Weights of a small mixture-of-experts language model, trained from scratch on English Wikipedia.
Training: a variant of Muon for the experts, 957M tokens, 7300 steps.
Below are experts of layer 4 (counted from 0) of a mixture-of-experts language model. Rows are named router (the router's row for the expert), up (a neuron's input weights, with its number) and show model dimensions 384-415. Each number is 500 + 25 x the weight over its row's rms, rounded and kept within 0 to 999. Numbers have three digits each.
After each expert's rows: a language model's description of what the expert responds to. This comes from a sample of Wikipedia text that the model never trained on.

# expert 13
router:526525527531475478526477531512526469475478519516479480474531504528508524483486538515474526469527
up0:530544510466507517508515470496447550521521469537538520530432490484517530479474486509462509497520
up1:512499523499569493504543483502509556462513487486510487510489487530537479517463510488552518476495
up2:504488461493529519536510507503433498494457498474555554520468481492474475543455490478481486531519
up3:468500523474520520510547476515489512493494516514498503504512480505505542541487547519508465507462
up4:514484476485477516524504561497499573534509516466502545469459470457508475489497500532474522523480
up5:510511483516476554471510475500467525488507505477518551515459498482503487473488449446495475549453
up6:505511545480520497500506499552494482501469529548512518471458476463524498472503536513545479482470
up7:486514448491504515494478518477488492489489532503513510484485487493522490508504521471517516523485
up8:467479477543514516454502480511473524519519497510513475472484498447514507562549536489481465496438
up9:531508501485531517507509504463494509546478492479513487519482531469532510488541469522439500517523
up10:490482477532552526503480546489492493548491486502493513488513499511416469484499511540503477520537
up11:509468512542518515507498469489499505527519472491495467503488512506493473474467523483501480504512
up12:507502532504493483496522509500486514519484471501502449492487491447490491536515524454512482546487
up13:521483463490448509436512519493506486531510510524486502501496490493508514514505530484448494498502
up14:468483489506483483544477480534519528468503492479546490472529448458528466545500469458512478532488
up15:530502454491511514487460453506486497440524520494562506489519516525495511549495497505493508537489
up16:494493546484499514497509493502497519541530481499508459469488493495514493505524490496515468472496
up17:466466523496546519482473516483486545539503509500523527445459474489460532509524466505462504470488
up18:482513467499488511493491429484507503435482522509513507482452485478484522496509469466497495474479
up19:506522494488460491508481488476503507496475512471499492502513466505505480481499482484528438502455
up20:478485500495473556474483513459469574516495490511525506539506532518535507455479530485525495461445
up21:562500516477484523492496564495499502530509506481494530532492510445522507501490523498517514496498
up22:438531507467517503548522522524541541502473488457513498476510495440527470487471458481494454492451
up23:508509510522513569487511506537460503494525492507512493487503501464530532478487497523501499503497
up24:482495499471505519493499507485473533490467480535516510511458490512526503467563504556512485496468
up25:540529499496513488494513514469493495516506574506526528540472491463492502539426527478494489533496
up26:510489517519549493473492494488490493525515496501447510546490498430503484467463488456521452501523
up27:523492477510442545530493505483504587493523492492490486493488510492481504422506493484496472504501
It responds to: Function words, commas

# expert 48
router:524527512517485467529472525512532460477476517510463476495538509539515531482495521512480534467522
up0:458505507493526528485532494497482508533482482459500503502501518497471485534489506522493472548496
up1:491482478491495514473500438483498515518515485512485458488492503494501527488480489536483479467484
up2:472524494539496475467482506483499507520471461481516491512488490464502500523492508555479465558493
up3:486480475515515527509527478518451521523500459499511533532502488492561455482507473484501522489495
up4:475487470471507537526504496534474489539516537508469526526529515492498431477490492480504483563469
up5:510486524483500494438490444546466518489526462521508506476510484446489450475521457524493501511545
up6:479462515477496499476488467489471518479540502490502540516476458494518523529506501495492497512501
up7:547487517472461474439501494512520558484464537490509514509479518461539473512475507496473523466492
up8:488469505481501500532500506508463538529496498510518491538487465526530473543474495494528479538516
up9:550486521522497504473540492481468538509508537448497532484481515499533480491488524510481520497496
up10:510524533545465518508511536471495514560495516468503487513518488491492471507468544500542483507476
up11:488484512475497533464501497475460556522497486499525524558473522436505534499541489509503488509485
up12:503518466468499560494536488448515509536559479510513520508457519500518474507514459562524483534544
up13:490479472485488540516521455475535495493488482511538546528517511479498516495480517506520477485509
up14:496443515470489489523458480453505504523543487521529493470465532466496472506489492478444546523535
up15:508491471495493520457529515504471535487488485485517545521488531526495484503493518501485527508524
up16:463446506542537541485507501499533477500506494539493505521502526516530473496533475471483453470503
up17:501494469536483486499523469478495498562484537452521503478501506524519485497494516521475478470484
up18:470499490526553544465482497519486527534489486498491471491459503470489513548471513504503512488535
up19:496517477452497509494479478510467530496536481490475459542483506519498475500529516538491468507519
up20:504509479517520558488500512493484495508463498557495469510530486496522502539466497492492479488449
up21:483481522506483511494510466478478522499516519473527547476459475473503485513484537490464526553489
up22:470484499528510521471524532515480508489467509518495467486468497501462454523532478494479496482480
up23:486485482481527520512526480521470559523553496484486489539506460515434495512491472518481488520475
up24:501513520475473524496525483515489499516482473494530514504491505505492460520475513533493465451489
up25:459423479486512505488538476497515547547491492442540485485489504482483454518517504487530516534530
up26:500505513511537507538476502501517542496540463469529524513473487477518460514470489504536503526507
up27:506518524500491517521531433469518521523501521495490562525500460470517468479485539484492470516474
It responds to: Heading and label nouns

# expert 58
router:526518515518483450531473528510531459475478521509467473506550493537509529472486505505487517474512
up0:519528480507513544460491482523509517480502504511506466517487494509494491512518531496507513509465
up1:480497480484501515453502510464465523526488466483541509480552504461529494486525533522487501508484
up2:522507519559440527473541490495483494479470497507487462527519493491465485436505513507505508503487
up3:456533505474475516509525451503453526499523528502479480505454478450491497484484511480494496494487
up4:509464485454577498482521501494478567490532515520524556484476495460507474516531478495480527525497
up5:463465510491518554475478509500479510454545486478505533513507510484510487542493487532544475528468
up6:529499479497500492493490508518455528545502495508529488503484500454518489452460486514519510472473
up7:511496517508485528478485511491468533503490549541499520479509482479489479467493473528522499542472
up8:520513499480498523533514524544479538499512469471507477524517507463504537478504528487525505542488
up9:488519502485503535464502493476474555563512495459475500456482498469535535497487525501498460492524
up10:559505463448515527501504461521488496450521476488527493522448525493502489489510518518478508465525
up11:469513476463507480501524492472503528525511519504459528531482497490444497554525506493486460494475
up12:491489518485484503469530524471464486545497468514515507554478525481502516516514491535479510479482
up13:503506533522472523481514468532511508513520497510507483482482467469473475505511498502530506498477
up14:528472501497486493467469537501504521514532511490510468546494510476488496482476527514523490508501
up15:475468534492468498492518522486479524533528495445532519456482480479537507545564496481544477505493
up16:514522493535535535540510472481489548469517505507538511510469474498507480523529529525505522474493
up17:497494504449506493488533475451462549506519445510524516498476496490483449558473457526479498488489
up18:489522471543456502482489463498481499477509518490480527501516484472472495510468432467501508507497
up19:509485480510543539509496516489507513478498442472537466509456504500478480523473492502484472514480
up20:486494476518487501489522463486466470472526506491529472496476499514519500478513495530510502512529
up21:510507533504502546485471513510466521520517523502490505505419531479545475534507515456493512491512
up22:445524463480507521494499497473504492510492551506520492495465473468464475537504503498494478494509
up23:460460495469511504489497495484479507537463494505495543472453517475454495471493490508472553466469
up24:519503440488534509510513508497460539440538481471490530481472536497501510537501507481492457508496
up25:498491469480513510491528505500456498489514472470515470511457512472496497485552441501468450514534
up26:462487516493522510520523507515464498511525457508538488531478492453509483522491486500481467577487
up27:490487501469540517485470473490502506505469472503507511472496521456495502510500458523530495510517
It responds to: Infobox labels, table zeros

# expert 47
router:524524508527481458526472532502528465480469524518468477493534511541513530484500518510470528457520
up0:499494503456515497515500503483456504532518468528481473538476459473513512534525480536467510490511
up1:500475426518476500499462525523502521511530469509517534533506538510489461535514486479538521526521
up2:471505508471507531536479483461524511474486481511526505500482572483533500506497497475501448510497
up3:457487509526507524482495506492504520484544448485510511471518521482455501517497521439504479548486
up4:488537537467491517511538501481496526525482507520527496518471509532481531524494520484504501551539
up5:499523519552478503486519493487481506510526500490521516519541554513533503492488516531461535520537
up6:514492494482529516469507511497447509461493463498518449497457468482489469497477526501498467518504
up7:508502476467516532497546523499488533500498469488512488539467502487457543499517494439536500509483
up8:492501495500494546491512508504499510497490502471505517437485520524497467538537481487479524470540
up9:488506511456513512505540471477446560480482497523512545501506524451541451491497531513486520503536
up10:471513465489490497516520490460497517513508510506543498464481501494492538541474488547519482513491
up11:507492475471482496456494519505464521514488477504484464520448510515465477492522514467505518494479
up12:487481502509450517501557519467417533548500520502477510504499470497504452500461522507497503489497
up13:511510491472506458501517481486497487510528474480519514544455502497473495503511528494506477476505
up14:473473495508500504513538483487450497486483523545524496509455432486474511521481473509490489528539
up15:514498534530508521495502505475479548498483490507534514515493536499472498556486515573487498507481
up16:440500483518491536489506519466462527492561450507510526497483502452523514495512538473486511507511
up17:510483507503478520508499497520475488496521518490487491498483502516565532492497484468509519517520
up18:471535521521532479498504485532516491503493509483531506541491486573491474513487522518492554490448
up19:511481484511461511547494485523489525511463481517539547510468516512568502500521491491489540526505
up20:476514505515547515471509487483473525526520462464504431501472500506472495524549536517523479479523
up21:476515525460499499507483487504471522491519445517466499483465530436498490497495501473495508484481
up22:553477478522542504480487484490507533487475485463523492454488456479512524481499486453525493472525
up23:482502457460525538476511472494522547545484475485492516523471552507487535511511492510515472505474
up24:527513471500508527487546498508526539535544474518493468514501472474467498502440530488485507461516
up25:523479472544495485535459466501485515505519486491510509452495506493505494493485544497513494523496
up26:520546468487476561487541509527475528513498527512515517536495478512529504508462545486493464470483
up27:487529483483557477469522478522507483480545512496506447500471516510490484506501530509518538511513
It responds to: Infobox fragments, years

# expert 30
router:527518544530470474526471526515531469478475515515479481489531512528510522473488537519464526473524
up0:502500488488544527457497526470501530508486413481497515508461494502480474538518472520494483489485
up1:527501515518488506464521526448477504529515473505511534515433494489517490534508492523496500489522
up2:546474459512499532495518487491445513521463511533478521502472483516479522470517497494503479528452
up3:508481468468512524483529501509469494513519472512488530490501510504482493532502494518482518496472
up4:477527489447501556462508517526529570503480470475490523504475502508489498507511514514490513505504
up5:463482524505479529509551558521493529478495514473492521479465454472515499537509466488454429517496
up6:514496499523513460498482499537511530507510542524487513517494468511490479538500475512506445500492
up7:516472513501494498479480502519457541499481439487514490499466488516554492506522502515512521518453
up8:475493550489487530525526450507490537487472482518489522508473493494485480517514537479533512495480
up9:485530483506508511490456499551500532458463506530562525483491535548474510514503513493466517526539
up10:504471489473488510493476507476483550471502444489487484493466498517506452531506477508508447507520
up11:493515516473490534515481511470473525485485467527503455524464509511497546471507470480559476463460
up12:462520490442441498497484532493501506501457535504489517503494481478512446534502510474494533486503
up13:455468495517511502500533525487448519524490480465510502524517523488496512499479500504473470482490
up14:506507542498512526476532455473508512512486470533527529517462498468519450494519494504478531515510
up15:517482490495487517526513509549490497489474484471506492484493510486498482493487478464475513493523
up16:478493481500515492462472514503508509497499476511466502521521534511480559523483522480492533517489
up17:508479471529510521478560505485511537501512499482534514497451480459535475488470489485495531491495
up18:488536442476493524470523495477500512508529494478512527484444496461557506502505492519493457462498
up19:473515502470493522508458513554484544477474511504505494481509494510518509516477468518544466500482
up20:454500522460483535486525483518524498520497496520510489492478496485513534530533461498537490494479
up21:479504464492505538481528493473509501531510491481505501531488477520468491501474465488492527526490
up22:519481484455486538488515505473499522485490511485504494512491529477488529503488532474538495523461
up23:523507459538510492496455480492531504488512528495501512500514534440502483478481558506524550528547
up24:472487478479510503492486493489452519484524453457515531505501459511509502470509527488558497523454
up25:504480446495541533496517536548499552526483502531520527519454501492495474492507501499485509539483
up26:510531502494499471486499522466509503521519506490517473473500474491520523493513509518487474517475
up27:500473471513487481498524510480487524521523501514452517506445459498516518496470476494478539455457
It responds to: Year and place endings

# expert 57
router:527522504513486458527473523510535451475482510508473477500548499531507518483489499506492516471518
up0:509469532533553463479543520526504479524473449509486481480506552468500479541456501502532529573497
up1:498477519515496511482524484489459513464534494461531501519465494517497500491521501483464510477496
up2:478521481540509540489518493500492512477519529452494490505476463487526520537517518480471486525502
up3:447498467499530512524499495534473542486529485491542467520499514501483479546489510513500542491494
up4:495481543509547538497543480461507555569517483513539487458469457469525495532468500535526508510501
up5:478490497456497531513508494500494507496535491499501519468490529474524528487522492545501459471485
up6:501474514482471506494475464452459535482502488499530575467445504473518509532509494475436492519507
up7:467507491482521488517496530480471477525542480518540470530494466514501478513505499568509481534481
up8:493481494470491535523492431477492531523495478551495486532503560487522493509471487503494510561475
up9:449505489509531521465527511461522526488571469493531497541452452496481493519500485493511487475480
up10:478500517501494506523500490505489551522474509446482492486526508469537538552473520471503511491477
up11:476460467507508504465515495474544549535535553495488488517459476481542496518477500519572494462478
up12:488479515515539540515535534535458536449517474484499523516482518490506537497481495479483513505501
up13:521524518543503542465485456485462506481507521535511497484506511492503479488514447551519492517481
up14:528464522476498520534551512462460526501502506544505494509533480474496502512480547482486503519486
up15:505510514468519511525521502514459533520492518532522497505461514438523508485504473478513502525516
up16:522486470497480551487477506478501510529534444502492495493482484510505491500496487497529465529493
up17:518493487439494530520504484490475519484520438524466538492483489480500498499533478523481473480532
up18:462446497495482524512512479497502506471511528520530502505481545446516514517507517482503471540474
up19:508528506502484544490508508483447547501488489507498539501510497494512509538474484501495501487484
up20:517511529494532525527465509505485500477519451493467504490494542494462533514496479484478529473485
up21:503519525515519508491502497515484553490534504481487488512490481503500473469519512468522488551501
up22:496484486448484528515506505487472499469519506518531512496444495452513504507494415492493476486483
up23:496503509469512521491515489521466542492546468492500485480491474451544524507487467502480522513487
up24:465482482513497529441528475508481497499498506473509542457494521522504516520495533460497493512485
up25:472483504459539517494529477504521484465463485499510494526462513447479490474505497515447498488502
up26:538493497563520538472528515536526513529498466476547511462474507519451489533488458510498523479533
up27:519492481469521538495501486490511484483476488467490506486478524460503546502502496515494451534464
It responds to: Months and mid-word pieces

# expert 59
router:533519508523486454531472531506532449476483517510466477505544500536498525479488504508489522471506
up0:470515485516490540487498550491487513529510491472513524498466518487495536550531475491492488506490
up1:464519511486531532516516502521510531475454534490534506474518506501462518518478501538484485506502
up2:477478493486532488528486485525506566479486486527503471469510472477501502475462486498493488526503
up3:468532474507526517424472529494463488531497501540482540548473453498457489546477493486500484532502
up4:500492487493524511481550477499527574486547493511510498499493526486522490506532516521472491514507
up5:502490524473508523481502557514451495490507452490538521488517475509501526471499494472486519497472
up6:516487520510530498529521518481522519522484534524488491479465498524509447521518470486553511471515
up7:513481478490491520471487517473535557490449543461502514487459486473507478512514512502541483494526
up8:517491419479523516469518479476479537506514521484496547494463510528468526461510497538500489535483
up9:532496496505567478549548489498536513511501499524489494504478482456458508501491508511466522526507
up10:496488484500469530518539483519538479497502505492478476516460513505483496480517490504528547501472
up11:498513495475497528469518486517497527505500512523516494498484467508495493507469493531515524496516
up12:493466511476513525479522502493527495538511505491521534553446499472550503457518505512496503481494
up13:494481499477457512500480465491496536487509565471513490538480524447492502500501530471475515565520
up14:478468488536507543448508489467514526517530524519539499501509473491513477540484471482476492521504
up15:485519463458517469479504482493499499490531498496484473516497514541564498505505506486548520523477
up16:479506516482519527481451496503464523461491514511486486496508486504551493506495506501455497523503
up17:492469483453512518465506488489473524555532473516513476470490524496498477509505489499499506523504
up18:466548539453524498489521476480496507551503485483500502479467467511482539489509515542518462473520
up19:442476496517501502509548492479473510473535487406528496458483509476497482492544468476477525488493
up20:482482550487472490478511528526489560521469481503489528528526502502482455441572502546486469495516
up21:520485562487520503521488473481480492524510525504534467484489486455482524472552476455509516493528
up22:487500465495535525464481497510526526546495474489545529462424470474485516521491484556505514550487
up23:458506487501514522460531487521462544487521479493481483482498492491498518469526508511531484494504
up24:504519498464534515491481464465505516524512450487499467487468550500453511561530482513511468484521
up25:462400477507512515497512493499519533583505457522514487466498501488522545509476482456512473510516
up26:513536525514536524512528464468487538499542471484519492493474478504508491539524508495524479519507
up27:526472472492522547491498472475463527496496512429501516519503518462493523518543452517490481531484
It responds to: Word beginnings, years

# expert 60
router:524516505519486450525481527507529450475482519510460476508543500544506521481492499503489526473512
up0:482508514464506500443500491545456517477488469481473497483489478497490543490498518473497443507566
up1:445485489493480528496488487495466537514528540451455519504500476517485513506497508518478485535470
up2:460457497502487491514539510496489524554504523508511506496461517489510494476566505491481515524517
up3:454494464494475477511501476502478500508506516473494482508472479492484473500522460521502528511531
up4:558491527473526504502540472490514512496536455546528516515449474475481499489479511517496510484503
up5:500449469523486519512494474531500542498500463508518490507501532488484468490500522505535550503550
up6:518481475504543551485492475505511484522493473502465461472512488480467495485474493522459529522511
up7:500513527453484489530482512476466522533463486455519545511474481522518533486448495467479473505492
up8:514478506446498540507508489479477494528496505506524528491484423503542491478494492505507494524528
up9:537486497500497513526492486467520463490479463497496493477504501477472505476515498542488483500498
up10:496501512504455506501471476515481513491529498543534541493480492483537490476463493503482493515493
up11:535489524494522540516514508495509538542523513435528510488486493463526469466493476507518476514520
up12:505499498454527536472504470504490544465464497490499526505472489468475532526538469487561479469491
up13:518484510490471522493519496553452496487524521493503507494452497444555505555516489517499533487489
up14:518478480509487528503517489476501484534476496478504504482466486453492481533534511568485496500477
up15:463567483496524525496489487499509490559497493512503504505512463503506489469540506511503499526487
up16:506480502478503525516507469539469521476520491458524470537535542515475461449508475511486483490451
up17:497488499534481504506483487493464508457475502482543523486485502469460456521495450520500508503496
up18:475530522486488447521469506511492504441527496505464481512491463513500508494480513485506522516462
up19:507504501485518496492536511536511529501490494482520516495407517490498467506462562522496528578517
up20:526446507436524517511480471493468558488503487565522493519526492491518496500532544484479509504511
up21:495489477452509514524522485488472504542514493486475478499507436482502504519535504492478467510511
up22:513542531438465508550489484483482523474526515487469466466493493486499540539512563484464528502500
up23:492476506487507504487543476495491505540510475464464534480490496450525522498488483511525482478510
up24:505514476497531516494492449502483489518520504451494490492462495477479489522506505530494477481494
up25:523489490489519502484504479496485506496500456488488537498515499506476529499480498487543453483508
up26:484523491498509478489551485532491510487502469485504482522472494513495495504538497527518462503460
up27:490507492489521540466443476539488508470496524494491452502482520479528500512492507510522518487474
It responds to: Rare word continuations

# expert 49
router:529521512516477460530473528514533463472481513508462469497537505530509525475488512509479528473519
up0:500484476503530534480498496529496546493520514505505523451457521472506505515479511545469519520541
up1:451515560521511564528526532497473519456503513498532510487453503492518484517565485499488497555485
up2:467535528521502513503492514477510511512508457474521537496468496475528544517506481511511499525466
up3:513517491453487522454538487498460539497545480512495447501442512470503468488508531526529466478474
up4:520522480491560506505513459500529502490492481460525517534494510479475491469501467479523472499518
up5:551533473455528530496497487477469490492466471536473543549502452464465477491496487499482527492475
up6:533498484477541533465513494544464544488467492517506486512500501477517463507511524495470489466493
up7:456541510464507516485412461504499503543523499497479515482519487513500491525496470481517521526517
up8:468447537474526459470523453493466501505528514515522540494468506477482499526514496498505476499444
up9:471502469498482513492542510512488524563496474517523517470482470514496456487476450506525483535507
up10:525488524511500524421525494522521524517543463469522542530480490551491500464459535459490450538484
up11:489506519511527526494502489494532537495529508471496502542509501462487481500491472453545507501548
up12:481462504482500532454491468485468519528531499481529504478470488466491433542506500491506452440484
up13:513535497538511499500473473508492564498543506517467509478480505507495482545496510496485493538522
up14:476534491481467552467534474478469523467523467528493487482480486475496465469507539486557477534503
up15:492485479521492514488511472455488507482489499506557500510468532449510462493515491504456504454505
up16:494499482542489501450470456513487492481485522505431503529467490467500470476481432537454496518505
up17:563491513472548496554510485503491486523467474484532572479508489523501501527482507460482514496509
up18:513498532489498529462528518484522565513513479509531492529483524499461471517514498498516503516493
up19:504508494459485527480533481496522501491522497481511514507483505443458505489487504491513537509499
up20:493513468484482495508484523489446534496535510512550507479472497442474470564537512485518524482483
up21:512492512529514490504491493500510504505458487487493491477485456486539508529484532499481515510496
up22:491476494493494509508515544528505511491449507550566545484471470520480541491476545489499493500493
up23:526511483468517522507485504488488518495548466521508475499531526475482557482520528481526479535506
up24:524479492465568481522510504492520525498459462540524526480487512493510534483497499479481458545466
up25:519485494459479467464493490511490529495527521479520505524520470465451532512443533491526485480492
up26:515483492513467513509482502494490502505496510493561538507473493543537471502485481483509478535490
up27:517526476515540479474509517471511543510522484508496474477406496460538475513515492501459502478470
It responds to: Verbs after subjects

# expert 24
router:524527551528466475524474527503524467476474517520473478489530498530508522482491544518476521471528
up0:519496511468515512478520484535501500508511480509522510475463520485523468496497499495470509493515
up1:475486482501467511501493496520473491512494501497492460519495470535497522471561509505530494450554
up2:496490554574528487446520502464507498499472475514487477473475454462474497528464466524432491517523
up3:505473526500525486468562498494493533513556511547504535490503496511498495535506449535546506523476
up4:462483512495526529464492491501550539504511502492463486512496492454507477514526491522552527519522
up5:523517493467512516501489503502514539528492515489486479524476492516554528526480523464497468528493
up6:517497472515512489498493474507498528508501525502499507528464550462475509487557503492557491496469
up7:528487511453519521479498483504483488496529482483558486559492471524487454465519497506531539518474
up8:477495507521505541510498495482473513517521537529521529535480478461537522525498504489535485494503
up9:524461490447508535473490456516488496506521488515532533525468489491520506485517503491484511532485
up10:492497496500550540513506479508470509529511518517486511457436487465503456513495563486515480495441
up11:449511461513566530506546505540449491530503498519521494528457490447496504500469484502509500524467
up12:503497452513497502519478478505490504534480485495510504478477531458511500529535582504503511487533
up13:475489480489522513487477514486489509487481472503486544516491510456500500492569441481482513491500
up14:477517479521498536458533519506483498549480486509511444484470494471515498513424498472503515532485
up15:503476498543508504509546509526498471505489465485491493524472543498505510479495488484539525523483
up16:459528511510527541490491488519484513468491553483542558470522522469512496497487537450477453484454
up17:543513499452477502503548500494478529497573536524520475501472473481458476486493472485532484547498
up18:480509522529528510462519473508521521503511451502495540483473518474519493458541479494506501522486
up19:467502483506505521519490479502455498502519510530492488493527508486487508489519508491515511531499
up20:505467512481550527507563486469498494482500456488514474517461512445453461528463506499494510492532
up21:479466482468514488546523491509515523524518474488480493525473519501514516504500481480470495501462
up22:502514536464516504502475446529487521492497499490531486484498477516463516510555511504478482495485
up23:499488441497460547480528507496514545512441446494496538464476528493491490493520491509491517481442
up24:506489541488480458491525550464481501491493491499550488493481477455508496512534474504532504519490
up25:483493494473514482458483500482509500493519457494524488509479476465479461523515490518513474533539
up26:501500465509532520477469443500468523482468458491507506505522544474496510519498466527515513496493
up27:478502445512517470517526498487479463497507492524526472464465530460476482461485464522513555503519
It responds to: Nouns after determiners

# expert 26
router:525519545528454474528475525515526471475476515518477476503530506523514522477490547509474523474521
up0:490476515487478501499503514475471547504487500543513512479442503520491489515447529481484484503509
up1:480485531501495481510516497471498554528499440526540527528517526449516495521445474549527462505448
up2:434460477485497528517511497473502505539523517506507500541467515486495493463500510497476533525486
up3:501501470464509510534501490479462492498506525508513497560425502475509519545518489481484493498508
up4:490525451502525519467535530489469521459484465562487526485482464461542479467467501478483514498490
up5:524468507482516506477502512536482507517507508474470509489504508472554519487495493452558492483497
up6:502486525581462502528515509480538541523483501470488506479489503527494527527432475477467457497480
up7:494520501474511495502518506507505527489483496496517503532489478483512414512487409561516477520514
up8:493527460483526490491565479475466524500476507476482514475496489499501465523509476474508472507494
up9:489501491519496542478522506481472511527505478511484499491503483495500505527473469515466533477501
up10:509529503502446520499525445503481477507499493476514494504508478511476472532496510445487443518524
up11:493503518492478505458519478530447520511515527457523490515481532475509479503474481506514490480519
up12:469510521498505509490489490505455520458489512440503515481487503460493520523520503483523488547493
up13:478514503489507515498492505594478533467497484450518492484510505496494474502518492453507520505493
up14:478486483490514532522511517478484530523500456522487520487472484499540479502496463538513456523527
up15:487463475498527502473507510512447545529492457487515513477523450524523489531529492543542490494485
up16:454499488467458506465483507505459540508501485512532506500487541494493498527487458495506484523496
up17:510485489449507519491491488486478544525508469465531512540497493499492545481494540511498492551502
up18:521476495520536530476515481489469503522503470535508509544485521491468463483477452515537458509504
up19:515497461490488571462560446518503542491536527486500471511502524527520519505510444494524515509530
up20:465489513487514523474500477523516542488515503478532523470469501476496485489492499501489515473495
up21:481455532449537491494506506504488529518505492525505534538476504483477503499470508511493468511435
up22:508490524491525476468531521519453525541527513499526492453491482486511465506512509500461530538537
up23:464491493499487499495520499511476549491544521522467484532499482484491517509522521535508512528492
up24:502496523542489524521543491514482509532455521451511504467517482456523490442494513509513514529493
up25:423527476485522486536522496542503511496498504510491527493523520512526478528532492506503527513519
up26:477425516502525575502482486532477528550519475456504491502520498536504519531495448516547495481488
up27:485490496480495503489510555505534490537506499506481522473482500517508443490459523512486509507494
It responds to: Place and group nouns

# expert 25
router:524523549524463473525472524523528473476475522516474475493525513532508524474491544513469528476527
up0:516483561493500490456494494489491527479516517499515517526508464487500472495501501485488480485512
up1:498480465489513502463526472508495518529467520497477501463486480502499508498507484534484494546518
up2:505524514495495494484504483487488500489477488486474526496488493521512497522546498479503534516497
up3:473475495475514478526556477505498561484522488480519501459446520521501466514519504488460529513466
up4:527503458484449496517448510496483537547508465483501548539525505466485513514479535442560513499522
up5:508488500472518462522513478492498522549507500493487535513488528486463449526489546501517508492519
up6:525473500541502492503523477485463438565491477522510504496493539483493532492481487508462505521501
up7:481485455514522481502500493520497496479527562512487499502502469465527543495503501493530459486473
up8:486529478518528522484496476535526515515483479543476531483474488481467475510490539518532523476521
up9:480541427481530521514511475526506508495490530420482484498467481491487491536500550521511503480440
up10:445510514478512508509499498525479501504510483482470525505469496519511529535517475512535473497509
up11:442461466500521509494509505510507528509570469473515508513512497517480505459480509518536465492507
up12:500482541494494548480469484500489497504476504490502509534506536519474509504534477462519505476539
up13:494485501470518506498517531486483504478487480489483518502484488488493518531469504477506511526493
up14:511474547476513489475515504498508513502466526485511481500513477505493505501504533509518469496491
up15:508475537502493527505482496517495539491502487504490507466510486484511531509508508489494489507481
up16:507524464530518521502484516551448540497510487479514506494524509445493490513510489467474481494468
up17:505531455477513514506483466488493494453485490526544497536415540471489492554529526494524478523484
up18:496491515451497514499523502475463555478505504505479502503536520442468514494484500460522470505503
up19:466451516519530506503528532508468509540518463507554527514464482467503490565539493519482491544520
up20:484484510480545516523496502483514522501505483524527522537474500522548475511528472538498540497489
up21:515477490540536505487471456502532506484552513490524512499483507464503518495498510483482479498484
up22:524521510514485518519509460459475519501498489497554563467488478509493499513494493494508490499514
up23:483474523498509546510545496520482534498498523515473541486461519444537526514497503480461533457499
up24:516505502513488542478524491497521481490529493480489532496460518465498471485541502547443503548494
up25:470489478488526527472508480533456547508498498497532523505483489467486520530485510451492462521503
up26:514529490512519513506514490491463552532505500540537551521439472506448527528470522505532473523510
up27:510495515489519522488517489507499534487538456515533532469490480522519494491508495529527454506482
It responds to: Sentence subject nouns